config = dict(
    head_dim=64,
    vocab_size=8192,
    norm_eps=1e-05,
    positions='rope',
    rope_fraction=1.0,
    tie_word_embeddings=False,
    parallel_block=False,
    init_std_down=0.0,
    final_lr_fraction=0.1,
    batch_tokens=65536,
    max_seq_len=256,
    doc_mask=False,
    max_steps=5565,
)
Below are experts of layer 5 (counted from 0) of a mixture-of-experts language model. Rows are named router (the router's row for the expert), gate (a neuron's input weights, with its number), up (a neuron's input weights, with its number), down (a neuron's output weights, with its number) and show model dimensions 0-159. Each number is 128 + 24 x the weight over its row's rms, rounded and kept within 0 to 255. Numbers have three digits each.
After each expert's rows: "raises" lists some tokens whose logits its average output raises strongly, later layers aside. This comes from a sample of Wikipedia text that the model never trained on.

# expert 29
router:112147140140136089106108124172097135126117116151162126111146140158113119105134101144092110115156119133133157128121142131110150127089084137115128103081154088151135139124099135128182100175111166120099102173128134185166105119161122184144137185099132117114127171149122107137128153108170139112144089126147106128110145129119098121092130083170103185135145130146113115131091157138103135110161138129144089130109100164126114168102162140154144126143126102119148115104139144086152160120140132
gate0:132112120149072084163107138136128117136162089134130153085154139128135133116123141130128111113134129134119152115106100148126108143145142073141150140141133159101152119175106115091159156142132123128078118132149167109126058146127110129140137130091121101134132130115120083137136157112160135107139165094123126136156172089099093142188135069141138164137139110142160059103130147142124154119174114162101121182140136082133120133120142117147131153160160125115124138140091117127121112132112090
up0:141146098144107147118123140114112071127131114146133139137124137141095173124075109177149113143140096129165107086120147146162113146126106123137150137157125131130135127164146123143132141186134162096144159135069096133139110123150133166076151103147155149152161102149166122077157141164101120103132141095143135153143111114110149158114173100141156120129122153122137138111131154114116147148123137134077154123132099141121156140117154138095134150149085122146127125110201133102175130117108179
down0:134134148110104145128128169133120169117117126113081136093104113123145103120166151062106117136150144141157157156158161106169137140148120076153093163148137142133119076136106070110152117145129136144105115159103147103116133168118143090077091123141166186112114152119143112105111145125139124121109124100148118125144118115153106153113144079138169139120150117146120137149157094127090151121125118140143126135100143113151114123111140095173131144164173138134157122153168129167129087154086133
gate1:125175118150143126153095114154136133148089143126194151172125133106101161133120100119130121129153163157126145136103114137071112141114146144120123150120120121121093066122107141123109140139142173150173134163102143119076123093174150108102134147112111129154131102139083151128122121112157094138140116111115140132137127102118152108142132135147097159089125151108096152151116134146141156111085111125122150053132113126151159125139137171167061143145122141123148170127119181113139126121136142
up1:090127111135154133113163145151145150098122099164106116132153138150114152132144135140141214097138183181135143130091127126125183094147167112115119096140163113119122117127127134106151119150145119121159133107118131096121087143112109107128128108125109138138125167085127110124121150122154176121108138130104128131126103163160118151106085100102131095148142164133142099166152130139101156120135118084130144123160117139128148150122114125102155154171194164108150096067108106121094150122113117
down1:142155123156118131134126102105111093115102090121117123141166125111132125128147096129115151116154093143137103137105151146135165139139140146104158100122086133139087125150114146177110152129158141184097124188138103153123142124139144091121131154132112154117103111127091157125117162129177117146130066118110165133162093079125161155159138118121110089093130077126123107149174131135096144143150119109097095113142109102118144139112156099174093152123111148143153143111143174150116112077109153
raises: "ene", "re", "ine"

# expert 27
router:181107176128103153109188143089139144119079097090122136143115123136121104132110118147120113146131115128122146123128124117164111062114120163134139095141126114090116162085106154114115150155112108127093148125141146143142142145097123117142147142129117133122140120190134075135113113159113129148122100116124122098096162114091120144146117148124165127125118137119069113099145126097108119126166153140128103112131051134137147122110121126129094172101146173121122084099136126121194137103144103
gate0:160094184112096155117120125102102114145126138127148100123190110142122126133125127173140085125155140118113085115136135133106114096151141132115130079144111154119132150091132170167112153109112098146178119167135163136177126093135104167129144106125086151133150086137170189114162115155165118151116107123116128167115136126121137114136134121104153142189130139103116147103126116107104104121140128090147102116150092135135129136140135158108106167118106131123093085141134135110191144110119128
up0:178131157102123146114154137098094134142123111142120126105123152144152126101089097149143145157148164117126147130149157117123105111092133133109142164128137110127121129090136098152109090121139124117122153078110112111118139127149125158100115128137053107121136101152123187140115110145161092085118122096158179103119107098127172116170121134112091079195139097156077126139113115094152143130123128128107125121171152120121152125098150123101114135084175123152153106129142115157139103146129101
down0:106118107122147108093086120095128138115155131128105150114157108095127128127106131095165123162102116122106164094139144083122136154095186140109112119154135118151138100128110121131105124147151171122147132122110139110136123132130104129128140147115165088138117155145092157179115192174096166113136098159122164096115137141137131137131155157088156066115166140114147151126092136147135097129133132100127182145167146134136111116144151120103105102104113117162137127115157133194131145177103108
gate1:146108154133136146137142121118116143126158131117137101109160143133136142131131121106135110145133146145118130113108118125120106076103100123091113116068090090129147149192138139151106130111122139101129095151174132109169109151089167085085142168170135108154139180158120122128173151122126113102122138138113147094128132104108096121133134107120082158177102120091132161169137141110103126114159138152121146133153122138125088141115122142142168147136161100161142121087120108098091110065151090
up1:114132166132085111145134101145118086143136095157130104140122117117140131129157121056162131139143118096096172170126140159149106114168146144140101148159134142155150081124101132114094137103141121118100183085158163129115155128148113141151130113112152155115121103086116105127103120140128108116135152136151130142111116115068103133138150081110104125108126156166092124101131084127135147201126151137125109109144135128155108150112142101165111134120106079132093095113126138165139159128169150
down1:164144127120123147106135118112154153115125122112105143080114125137149146109104116125138117111124120112127112074141120100128162102152131088143162138127148110097125096113158158145105097158147094116134167081116166121156145157119064180124111110174126161099086129149072137105136161078111143158099121127117129141165129122131121120154119149083196120125107125162105118156104158116118106116171086152115125128109129125139151140112135152147128056127099131114079131120131142115145142140131138
raises: "eg", " However", "art", "aps", " They"

# expert 11
router:089124140160103114097089136141136130124130125124142147133114124133130141146167125140129099128166098150089130106155105086085104111097122144192097128142106090135115070159080116129193151137121108124101148123099126140097114101115152119129123138124161103105136112116109144140140106156143158162155135098162092133093162104125128095156127101153091153136089171125115121119113127147115094128137147122151103094067134131099161124170103127107112138139121154109083105093122155118152153149153156
gate0:162185088087083137117132105165116109154140090124118099154132136135079156115154143119125129100153124129064110100118071110143120096123143155150140115123108094122101090134136139139100171154125108115118169125097139144128113140101131130100143140156139151167127109102130111170141110192102148121141152119095132162126085120135105092150123116106149150151089084125087124114145124172097122120140118156115099115138116143089151145128114136087134111138143143131101139125115143144159152163129179
up0:110145151141125142120125089079141161138094084121116093125128090138182093143174096144156139102095110151136156134120132116145116143079117148105116121142161133152122064099140128103108115137082112131128118084160115166142118162131103172117097186120149114122125136154142108121127097125129097102136104107117129157130067123105083103101123107129134125096148119140118089102078119107138134083139111083150124094112098151147115146131133130156101088097127117115106091144132140149133115137151143
down0:131151122140164104108119138108102091140136132127156139127108177181106122098137098136137114131086148158133133108098112139136117134127107150137152130096113118134147135106122095152139110126117138137157171112112153094118114113112102112132136139138115127150129101128137156137110160138075144188090086149135148097112132087137170150110124132116123095144144119103153094161160132119146113148145188168112127136056101137120104113123053133115115122100094134111165166092091115165094117093109105
gate1:137127157144099138113135149116086126141124142077127167117089152120152156113142136144147092109163142112131132123130066105152133112085107133145158153121091130101142118152153085152103142132172117144114114151128124115107112085096133079119139125131157134159100084130158151166132065108094120106128115126149107150081096118124103084131157135133107153107110159164119126131114096124110079107140173087147127099103126134129188149138123142092152163117127161123130150097138086110130135134121119
up1:113098131103101120129145126129146150121202095126165161142126124146154105106139164108070153097145163175108116140130102147105112130131086105148106132131119130125156103142128120161155092105086087123123189117162136119117158119151117135099128157114154159135129154099154124161116157132137139124115104145111152139135156136151088113158187121096075085123091146129089142117136111153167147144133133141128112137145090109091150129140121105170109137126104094138142098143140153135086098113105140
down1:085105128128150158138105133122127112127126146113144104089162123126161136157137149147121166153102112120151176112131075132146117176129178159103126136142115136123107084153205101132121114132116149118100128097141087123174160134094100100093154119108128161158142130133124140122163135197101157107111110094141141147147111155122143138141140098152132126128160114110133131162112113118141136126138134124105133129190150151138176142135163134142155095114130145092127112130133179146132152172121078
raises: ".", " and", ",", "s"

# expert 28
router:108146159122139135158146180099139169128130129134143093166113133202138115112125123123126123142082146106122177188153099096127134109130100114133168122082138103088130105122128142115086091062160102086114118153110112121168140105112110137147163130149091129168081116105118130124081110149110167165109120121123092129126146088150132148117122078110130129121126153146112119118130142065101117089130127159133120099140106132095122163146153145129121141130145119151130131132125133119131113157106148
gate0:105149167106153163151131127142126131109118150101134125118147124137125093131106154094117160087078090153125142168165088154119117136138089152148140166157130070147156175097136139114105133111155102136135134106103169125143103065105127146114125150095098146131162140127136111126115136137119140157089094102095146161144139118136147111133110105050103182095100142151106105106111131145111100093111104148128118131135108124153113142125148138102093113130164150116134107097149152129141162139090110
up0:111173098129118155111094156148083145155121109118148163138178112114121132110122113149116155178125103135140100092113180143126115121139146167124136156095132129127124125159112135161142079101127140115124129177130142111130151114129139130116147157130115110075176115144139153107108140150126126136131127134135134138104135127148130069108123140131171101136105125105124129132087145137142113149131137176143113173112100152126147067082191138114139174128134119176115087141114120160164118125164069
down0:173096122148130121163092144119121162155116139153107104144137148134124144082141110157136158120114148130128136145165140134141101142099203100114122147103122139069137166153103128154129132099114116092121119172147134104130142077120174153137107112136123107132128123110123114119121129118129107139116117120106080126135133179130111142155170147153146128111169096076133101134118122150143109099161177099114110093140097149155148077133144103167108135127123113146113155101109116171111107068102155
gate1:122129139097156150180129107089123150150106145142135086150125160155129125078113142147101141113109165172108152139151113146155124110147113126151126088097128100114155143126116120129097090170135083135134121128106113157185185099102124131100159120163115162151139142109125117151136129120134126147090139139129086149114116100101130116111105136120127132131136110096129135055146126139129138138154148148107139149184159134106115169176143116117134186165145111093153139120124109162128108128091174
up1:098142078157144131160112126151147101103086117094102135179096097155131087136154144101106158055143155176133102133131126167124143152118110142135082132119145115099139106127122092120127143127087106100165130125103167109126103119149125111103120109137158138186164154159085133139118104146130097121112095135116132081093123143163153156129117122138150176103154157133153129120120133135114076160107128129124122116104112109133121152132074114122148091142150115113125155108118126125132099175149144
down1:126122110139113169125095110161114109166123114121140119098135134121110137108107127109138094128147096140166095087126115164117074131156102141121132094135145111146151145131127150111106120166066107178153114133147111138137119128097155155136132130122152143118121139144080134088116171094112134188162122140153158126070094180133108113140160154135131160147078157109126151114088109154143148145146162100136111143139146150121098153138109149099117079095138115115107166114117170134126130097116168
raises: "ient", "id", "m"

# expert 5
router:155131134166118143138109118127157144128103113123105090129137151130202115161136120159125122083139140177111125113166110116155119145125157135102101096102121112135090091129113115105146126124105111156100128142094108172161169126132125087142118133164132115157081146165158111190123100168113113158148135116108121156127134158107128131215120113155124170168147147169094150101140157117136135127139166112146098115120118153095162097132154104133145166127146091128122130107136139143136134135126131
gate0:151103157158101115120096141139118154169104110127122121142117131163161107142184104153088107074103070102131146161124145119148081139097117162137124126130108150141145153138093137125140142141093129141071111134105103125159140152142176131127134162138102063138100092101120119145133105113100145149090108167084157145145126071123126120073150124147126144171141107128119150119127114102150089135141148166145140148144145117095154143140121158142127114116127093131127140156116156088148132111109138
up0:118104135151147127140099115134121123090103110080147174106157118145137117141112113108149126122110119126118157121111155144096116084083139138092079106121115113180127111143127161203156130115140156095109157167131151146164104149146120139146122172083137125113157152134109139153126150137108188157127132119131083112140134103136093122137134170124107189171149158115161104105166133122099155098117128096153137127133125119162116096137097151167139119124101130099138113147118160138140155098125154
down0:132146090113102129133114129129126094116155137109115154084075104094150139135150166110088143099110074124121169101153116072132130135092142160128150144116160112108134093170191129120174124136122095134134122114092114115110132119124172139113154129149103150143074102087164101090147100138133140118126181137123124148119154126157144087154117118113145185156149162149152145172130138164121130135071139127124127133134109121137108132121126110104130085141135103160126124116154131149162155120124137
gate1:135105157090105085087120099130095105110112170161112133100148132113145129152114127155113090165136127144136164117140129118108134112133183120141137131134142103136110138155085116109132130147111120124113120050081170154144140113116134117165113127156155116117146128109172095124116114165128118170111105129130157144117154166132129111083148128107103137177118130204127145103116131086103130115112164115106135133112148179140168078148135155173105157127167133151131142126136143164122132112142137
up1:167165109138111136168107115114130138150156086107117090117138135122128122107161142117124127159111120107154121153096126149085120103094132167130145147151090154130116120173171137117142085106127136105125120118153099121159140150118108108116145144124176142129100159079121144161097118121123097115129095175126133171138122132123117130117167126135121167137143146089095116158095128174121129170118112149135131173126131140106114095122107122169185120136166087141119058130143174146174105145155135
down1:116100079144123131163130131101089113127115103147098141154157138126162085122123095113098170123163155141126161105111152124147083122157173120114149122117143095150128107093107101149131143127099121172165155150126151106113123147137131150105127147077087125171152200138128144150103164165098139120107139163133127126118145127123147172132129132162132097099164131124137088109109140111126130155148130144096148129090088144169117140139146149093103109132104196134160114123135099106118147114104112
raises: " (", "i", " on"

# expert 25
router:129158157120164126122154130164124112179141126127126133115159121143157148139116124139119132161157128099123139168140097171109124124093121136133140121151056131121147143114110149109135120092157122128106156132124104153057112114136086135151176078110159094146083122116114148145113083153118118120117107150082114139130163141135120106115091129127110125087151182096122178135129155101160149120146106126187137103136127140108139155113194117115122133120108103133176113121131107118145122107167148
gate0:129120123130149133113135124129122103154107091086116138104169142135148062127118117098135114115130171126145139132181119179157121145106099126107119119149139134079118131177141169131103121087131155178067134120128135135150141108138149132158144087155112137162137126100099127159089104122110133118125087153089106149116149086162072138127125074137105128088119130194145127113100163105131150105131135119135129140101121076095111125145152107136132142112143135135150130084165137121114100132125141
up0:096145109161133178137178148143110122141109121110113113145140090155137114155120123131111125133087108122115185132074126163140143070108156127099089127110200124109131097130094086108118134134132108115131125166115110105141114149149119131123110100139097176176169116143096133151117114139140091109150148142119138104133148168155120109098119124127124122121151088122113132102117100136128129090150109104107114133140136121130161171204140112140123110163133114148119143077102099138178150124104127
down0:105160094160119144120132134160114122142166096110129132151142157175172113120102130120160131146145107152126143102099135098141117138154138162138145138176125116132154120130083108165094141108139141134130188155097128151146109144117164149157145125142137144112113171182115106088149179136107096161111135162130070087129142116146125098154119095117166121139130120147110144090135115127136109140113129130114109117129155152147116088072114095063119162123114082135123111112136138125154077111111120
gate1:088167148090151137134073084138158129114103121149134109149183108131130140113106137084140091112148103072135119127127122144098107146116140134146077120121103126146136122083118127122104169091117174118131138150153108144159151117146109146183118088120127088104153113117128098130125150121095151119116125089126113128147122141142104090117110128164122127080134118064106128134156126092148158135145105129163147141154138079125138122119142152155119147138118108118139113106115115083092063157157127
up1:112089112078147139170106166124142100093152169175136113127136123150120156139125098143132104114149127126174159136083124139122135128123127087104147135107097139088149132119152112119140115130118125130137085129101114115176125091158151099130187113163180125112129126115100138142123115120117128111135125074142157120128200089195113147154102075122113134110120107154128099107120138100126131084105133120131154114181101152146118123152092114158126089101100137126148125134130140112093110116137131
down1:077096073122168140150111121140117098134141122093135116057153132146093128186143129130122120094131111136108081056099154097121146154109166160158147127126095117111132140171135099163119134124149148140128144105084108171141164139150114100115142161154104154135135122091145128102095131149149109105143102138125120135166178116156111086147123120162107109101122157108114150118085135111105113137112105139143131139135118153132115132133099106132155080128113081147142155141136101100125131133122104
raises: "ing", "ent", "ors"

# expert 9
router:136124183151144125087137144120134155156119110138103091168131128125157123150150096152133120109109101087097121150147108105115106118126200166109125115111107128110130120125060126098109147134150139109120144122099153123119145113142098125156125151123122127117114122156113086117124125153130125135093089138078114135128154143063149132156122109142124123114138092135091134097154122079141117144130146130146108112144098092126131134139172085109079113087110171180104102090104111180135141104150099
gate0:129129143129179143088151124118146157170128101127136065169085121119157134139120122170184142145141136129101125122146156093096142095097147107108097123127084101093151165126103150106142118158115139146131162134146172130083133085150151152086136157118144114157089121124117087110168141139151108149147151150089101137121164086107114122131108128137128093138097137129119146164171149109143134127141103110144134103162140137109094099128163106108120144080132114107118152157143100169138121147116126
up0:133123127116079181103154145156141158111150129130101135128127144151125157077129142121097098140134143100125133105137153094144109121135165117122129111078164135165098124118155146161127144125139123131137100141144150145118062153120126137121136109115152089050139127094148200114087158108144158129125113128115101110086118108116120111131104152155130112116113153102111081137098103079169120159122137152106117143136102137113144142133156160130122116152107145146128064125109108102093099122099099
down0:117118148141153111108120096090120099105108120105143120149112090114139129155171094172138143131083142127146103160141130134131111190152117155129144183179102124104137112122114108110133162125124150112124113104144190143154147115169117149117115151138094136161117132134130064155166129114114127120126109151118189135108162177108152110148160093134115131123110095150149164119160176127098127132117136099130173091127161124127138149080125133088118116101134124100105163146137138114169131110125138
gate1:117097147160118134118133105119137091134145128120113156125128073098146138091152143184122127138125141137164135132139133120091130125101158099131129108144144129099151131115088105095086160139191137077138103172129177099115087139151108111159130115123099082131198121139154158109133096162104092129170131138098110127105118137138119092103094098126140184156135144156129108139103115133129118100103146106107119146097172109156158134105156168138101109139161143153118137130106125129135088133122125
up1:112159111166164090129124157098127136077097104087096114135131141153112158129115112141119144116135107143126170136137136159164146129157057103154122176107120153154142100150136152154142147140153114129145139160161102140111135116140131136160151130144116139118144116115138142171105140105118153161132166122109160135132122173140134147132183108124126100099071166108137121080107098115172088110109122138134159136123139135139160120164103153111124145115123134142117178116119148088108111170154065
down1:166123110122150128119114159121085152125101101147078103150166136166114169146142129141124100129141130107127167111132150100166155114144111139164127173112162141127111116136107122131103125123159084125118086145152086138117121132173128118123151146100119146121113161151094186161114145137144165139147133108148087110140106132128130150144113130149129145154129133094165102096135127105142119164158101084146177100116150153157141097079137065120098137112131112154117175144134150067114122152137122
raises: "\n", " |", " The"

# expert 6
router:125186112114141106087110116129083156126085166112100133096153146180181171127158092134120116131114109123100139148147117099117117105110130081171160154145127123130137102116087155115138118126136110097154132122149106131106161121139112137126165105154135126143130122147113107139122138120129123161131166149148131108105155178107072161153077148132141135135126098164104125119086174097136093077108126144123126138158104153140146112102119132122109104132124105135157148073125123086169138089130142
gate0:101136136121142111127100124158127117119140146121149117140102151123138101118127086140121163089088133103119116157138120139133170114123134130108102120129124106121118117130157145110106134107167106151130140138146089171149127129162163185125137163112093114079136138111113146163123112110080155116109116102141053154131225146121122145150154098130112111138128108095124120105084101111172126131158145125138142147184121129131082120108184096126158144104129142102136139126130129185134103133097127
up0:181137196108115101123136098127113116147135142155139110101135134130146088152136156100089135138100153124103137132139097133111127122146135151144135107148155129131108144102138098095132144141167165129140134109087089169134185154115094115144154137124137158110176148147124115131139124142157153135189094168156134114135098134110092160076170171154086126115116128151107088094136127128137139113120103160138147135122125150148145139106157126109119077090159077161122138108138107120123110101104161
down0:130120115150105136121116148132135102140092085081148130142119117120145119114138135170162122140137136123093104137106171107122111097118153117103151130138160123112154140131122095122135153120115134139111179142159065074104127157132106136153131137175098169142137122143143101145163146129170075102117165122115125133139122149103086160151175106141113071123100096130174131177110093101156110121101120153067099118120137141112140137152105131113098144125146158115086168115137150120097122136099103
gate1:117168120152092125118144171118130105129111143075125133091120128168142132117107104153126135117154173142131149119106084129111130161102108108156137127154091134154152122164097149109136123132129109153185163129099106126114082119112119097111118140102135128145139161173142141126107144105159134121141161139146148167164142163081109129113131166146161161091132128142112135132112142153110088125171098098161177086148108163132114107126129197131136129166162112122157141102150106075140130119144129
up1:086156128150145152125118117139121143129140124124127100111116143121167137102150146103108129141094134073120101173151130126144081088084125112152117193136164123135085092095123108152111093132128121096106117138145094136148121133140077146147080138104129085155135137092080120115146134101126116083138128131167116120123140187166143114112146171128099145122115117121116146172129175131126157103121130114089106096124131132112187138098123140096107152121122132093120140157100122173127122162105137
down1:124109129165106148099132091156138079094131145158128172140130137150143127122134119132150126112137117094090124177125102131124121088127111151103161091127125156100122141090152158141162119155121097135116108135144164172133124105091130165165116093097088097133160125129106086136106071125093105137175124114107098116127182132108145143125107129102114065087101164109148111074188123110121142128119100134132131121096146134135147142127094116136147141114121143133102151167092134117160144125116139
raises: "-", "Sing", "S", "M", "General"

# expert 31
router:132166165134167127128088120160102164150130114148143106111142133172162138098117132137128122124147107108145164128122137165144119126105160091145118129122084036120181151061116159110126100148105138106115145150134074134129155085130077140146159141113158100136148140146103104136121146157161105144101142146125140089110126146102144137164116099141126149127107104095103095117118166138161144144086146178144138102134110138124119122127141145113115093119125143124119114101108086133156142117137160
gate0:135125158103055088162154133153118114133135166139130166114117112101171101136128163167119102068151106116145082145116148143096156102123135095119108122154150119129151151093130123117083145089103155104124175106139114163129163134117132173161156129146112150107114094148135108131093123154099168153140146145125132138134162122110117152129171135110134148148145096144146141105135103140098109149135158153133125128061102104133123131137115131142150125100114136170132134141145090101117134121167070
up0:168132140122134087102144123145128148104109122114150102133128121141131170136140132121121090088141140129125159132130136127126145143050128112096140131121099141133140118105107103094124100117100130118147142143187138114143102167073147115142124115137138113129090113106103105102121118151164093126087159112158171133157151149160141130109127075119132113138131119093140119186126126130169122080096142161136156118128117162156134122098178145184122144141169145126134129185177128149181119104128115
down0:105104113142111108159158131137154158162135122140132161106168141111126154108100123118129123127125135119130112127127080133145146142124097146134129115115101150119142134130068120098134129101091142184167140119124173136137112093108109116119126115091126104121116146131135105157115120119143121116122115103132105156064096144109132121122094146168107137116128148134069119100161087134128101140095115148125153124140111124058103128158158136115129168149106097157154155135092109238100119107150129
gate1:128126113095156126112134090149092119123130079106130107101161175163149092088152105106180137088090161129138143086135118126126142130130132153139119147121111115151129165084113176126138156144140137135104139145135098160134124112135122141118127142138146157180130111133121142134085170145163123152103115131121091129118171168074138140144084129175164105121182139116139133129108097164134131131134154121180109129178138105111143123113141147109172164103108162099134140120121133173124134133089138
up1:111147175125135162152135160139103145110140148088128151115118129119140154126129158127109177122107082115107112141127179136123135167080130118125128125166130123138142117141164118128091123104100118109113153132085153130173166132163140122073081143111136136129142159101082126094134143199163166159132086099157140110118160142123151155109157150132140116112117135174117097143149125116136124116061139115128128131084115145135096150121126146153091126136119134145093082104166121118116116107101149
down1:088157114132111090158115116104120131120134147130143164119107080118101130142108092105099098132144105132119114148102161128176097120119100128160119113136160103118187115123141148126107135134124098119126104093152123104135083148135106120089146115141075092123133113128107155127137108096107076071163142128123172159101118120147154155141153104133087096140102126163109116140138137115107150122093083138124182176125122147165127143056101125118142155126136115145111106116121140143140170120159105
raises: "7", "8", "6", "5", "9", "."

# expert 13
router:152141145154112149096136139136126190160136118112139131164138122139122080085086119135139115091144158120105139164124119115112146038131128147134145154102138097085131074129111144099149123159098152059101127118104119123107099120104138141117143161100121112105132139137114111111117123090163176172145147110106115106108138098090136118104106127135107135150154105124121086143127150119169114128137134172122141135134141141121127113106150165178126107112120160174150089102093107104136138129148129
gate0:165160124134137081091110107154155149156088135129111137109133089138123094158122119127135090081143145134152090117142129104103090126109100192168157135099132110100143107140143131100131144123140132148101134136122124084153150152165129174129170143081091116153144098149134179141150170077132152133116144110100112129091127102166111119102144139130101136132130084096082125130131168095167127131146112131099113136107123157098146113134113155138169146142124156139164133144132088119162136153130134
up0:161116111083062128149121127125133168111101118107137106138132170109123118121131104130111168145146123118137128093115138084099159115140122121128172154123135111109095133143138145119073118141148080148132145084131110156122119092129087146115141094137115095129140105126171160149104154115178131155152164148127132127138123102114129171123148176081093113157114166089163171151123154108132140091147123106133179101131106089125124137084099128129110106124139121142140103135141131140158066118158122
down0:152094131129143130113080133148085123112152123125118139118138102098110131126140164131075118114137142149077122118082138110088137121168102130141174163117097109147151078130120140133095149115115133132092106120093094121135159099103131143138174114146145132131197119191105122111085136135158161110122158124130163125110113106138120152074132169104123119101150144104143126163106113143132102122140121157108095108053139127105162104116116151149129159155134133132116096167129121113144117159105133
gate1:187112124108067109117137127114143165126141174119161134099102129110147096110105154163102133121152143170126112152110126113127151102124117101128135139081121081133139131119111151092108150162129164092127118148105150093080115124115132124145148141129113116138152168097096081132150110156117171123131143106090137165141110118117179092103132120149105152134124129113083114125162146114181130130143123160107181129154138144126124124085142128130121109089121151159172125119111064105127136088130125
up1:115090134162122128148105117087190104116154147125107123146147140135126120156140147137130105109103115131100122096143105165092116113157117139077147137120127155171126118123164075128125099121152138132115084132122149112128103132126141123077076122134166132111147129155102180154159140127165104107147088140143160114077095152133145122093103114096098150126113123181116117120159132167120117119082190149108149117095151127117144135112116129120159100141131102160120112096127169141121136150080140
down1:114151151160149113102114164098144147112140136141141137151122109125154110093087151131106140114129115137109122160129175128130092096215131139121154123113106153150107143099131105157140157145119132119128154161124141129129092136112134156114094169080133178125144143124117123142125162145108111133111114097121162117170105105142168151087140150139125173081172116146126144147113124151132160106133127121113152118180159109135123123115113171108120128134178127125138162127135139090154171120051153
raises: "im", "e", "s"

# expert 18
router:122154133114138114126143104093085126116149112157155153121133127170087096126117074137075100098117160112154138161125122150130120119119090147150122159164105125108133147102109169128162125105103120135142159130159123129103091115138112110146163113059130132151147146069119109124124129153097161116150103097095118101118137118109103118096125151154145157133146145077116098142133132128141110121167150149138134120112126124119194140129151136121125089133144183135143098112124122051146159110161114
gate0:088146117137145161104108145146075098094150127183148167103127163185089148136149086147098080107136109142108135114139063102100155126131130119119146150150143108107156138134127104143139161119133099140110102118130162135147133132157129103127102132076126123149136100078134094170179151137132148145127113135126087143121113110107129156161114098115173124123171133118091124143076132149117142119132161108129101122139118128100154135099148104101111136104123174175134121139150139115172127130119147
up0:138154099141116073148149149114102109152124146131100135119131089101187093126128118163128105117121137107154093145149161125137108204107113138109095119146132126110188124122149132145111163111106154152151124107119121135156149142140119108123119135122153143141159140168148095130149121110113202141135095126110085107087110105122163121111144135119137111157163151148185155117135090148095126121112111139176141109132127151126073129109150121117130115158132108129097157101078162131124151170146134
down0:150149141143136135100112137120147145125155173126124110163150121097102102156122126110183156146176113117131131132136089122138097144124181131158119136137105117166098073133137143103137127138143131155104101110138141148092112146122143117123132126154117140091105132101123171161119153124134143106127113161117138125164097157124198137160124113090099141140116077157109149148139126166138080171109116105125160140197159151102135129149153147121133116074125097064094150110129132134151140123117117
gate1:098114095115089098129115128107149138147156117101133171125111176124106149102142158214136147097135140119131140164103112111083193114130140137151100116123102110116083100152152143163118172156119132137122112111157119138132142103125172109129121110132139143135109134109172122131136078168121127128120091129122124118151086119125134132102136142111116173091115083133107108110114140079095108160154173161139116116131128139103150099119128121149160115102130170149130139103122151078129118110172103
up1:162111102146128112144167147135128117107156100135120107056124100139134160138144148143147117147145124143121107185111143094120125150080124177127126109123106138101139112132175162152127099082150094129138124127134113125149141118128067147155115099139111102165143148121115130143139118085119130138127145098141125128130064132146165163164129174149150116128133137113125171128126085117136095143195114174102116176079121144111138126140154112185142110105155139128159145134156132159137121124106137
down1:104166104124133137153128146124123129102079160101098129146128133167152145130108161115143179136107145155142142110112147079129118160128127159135139157127127158100104094171062175128099141118124104143100132179160182132112117120151118150135112109111098193157107162166125134138087143152117102111128140129162137172092163117135163130114114086117116144137139105120129105095107123140100110118117169152140162135155159123107108116149136099135105106130139147106167090130111115109119100142108165
raises: "il", "at", "ad", "ia"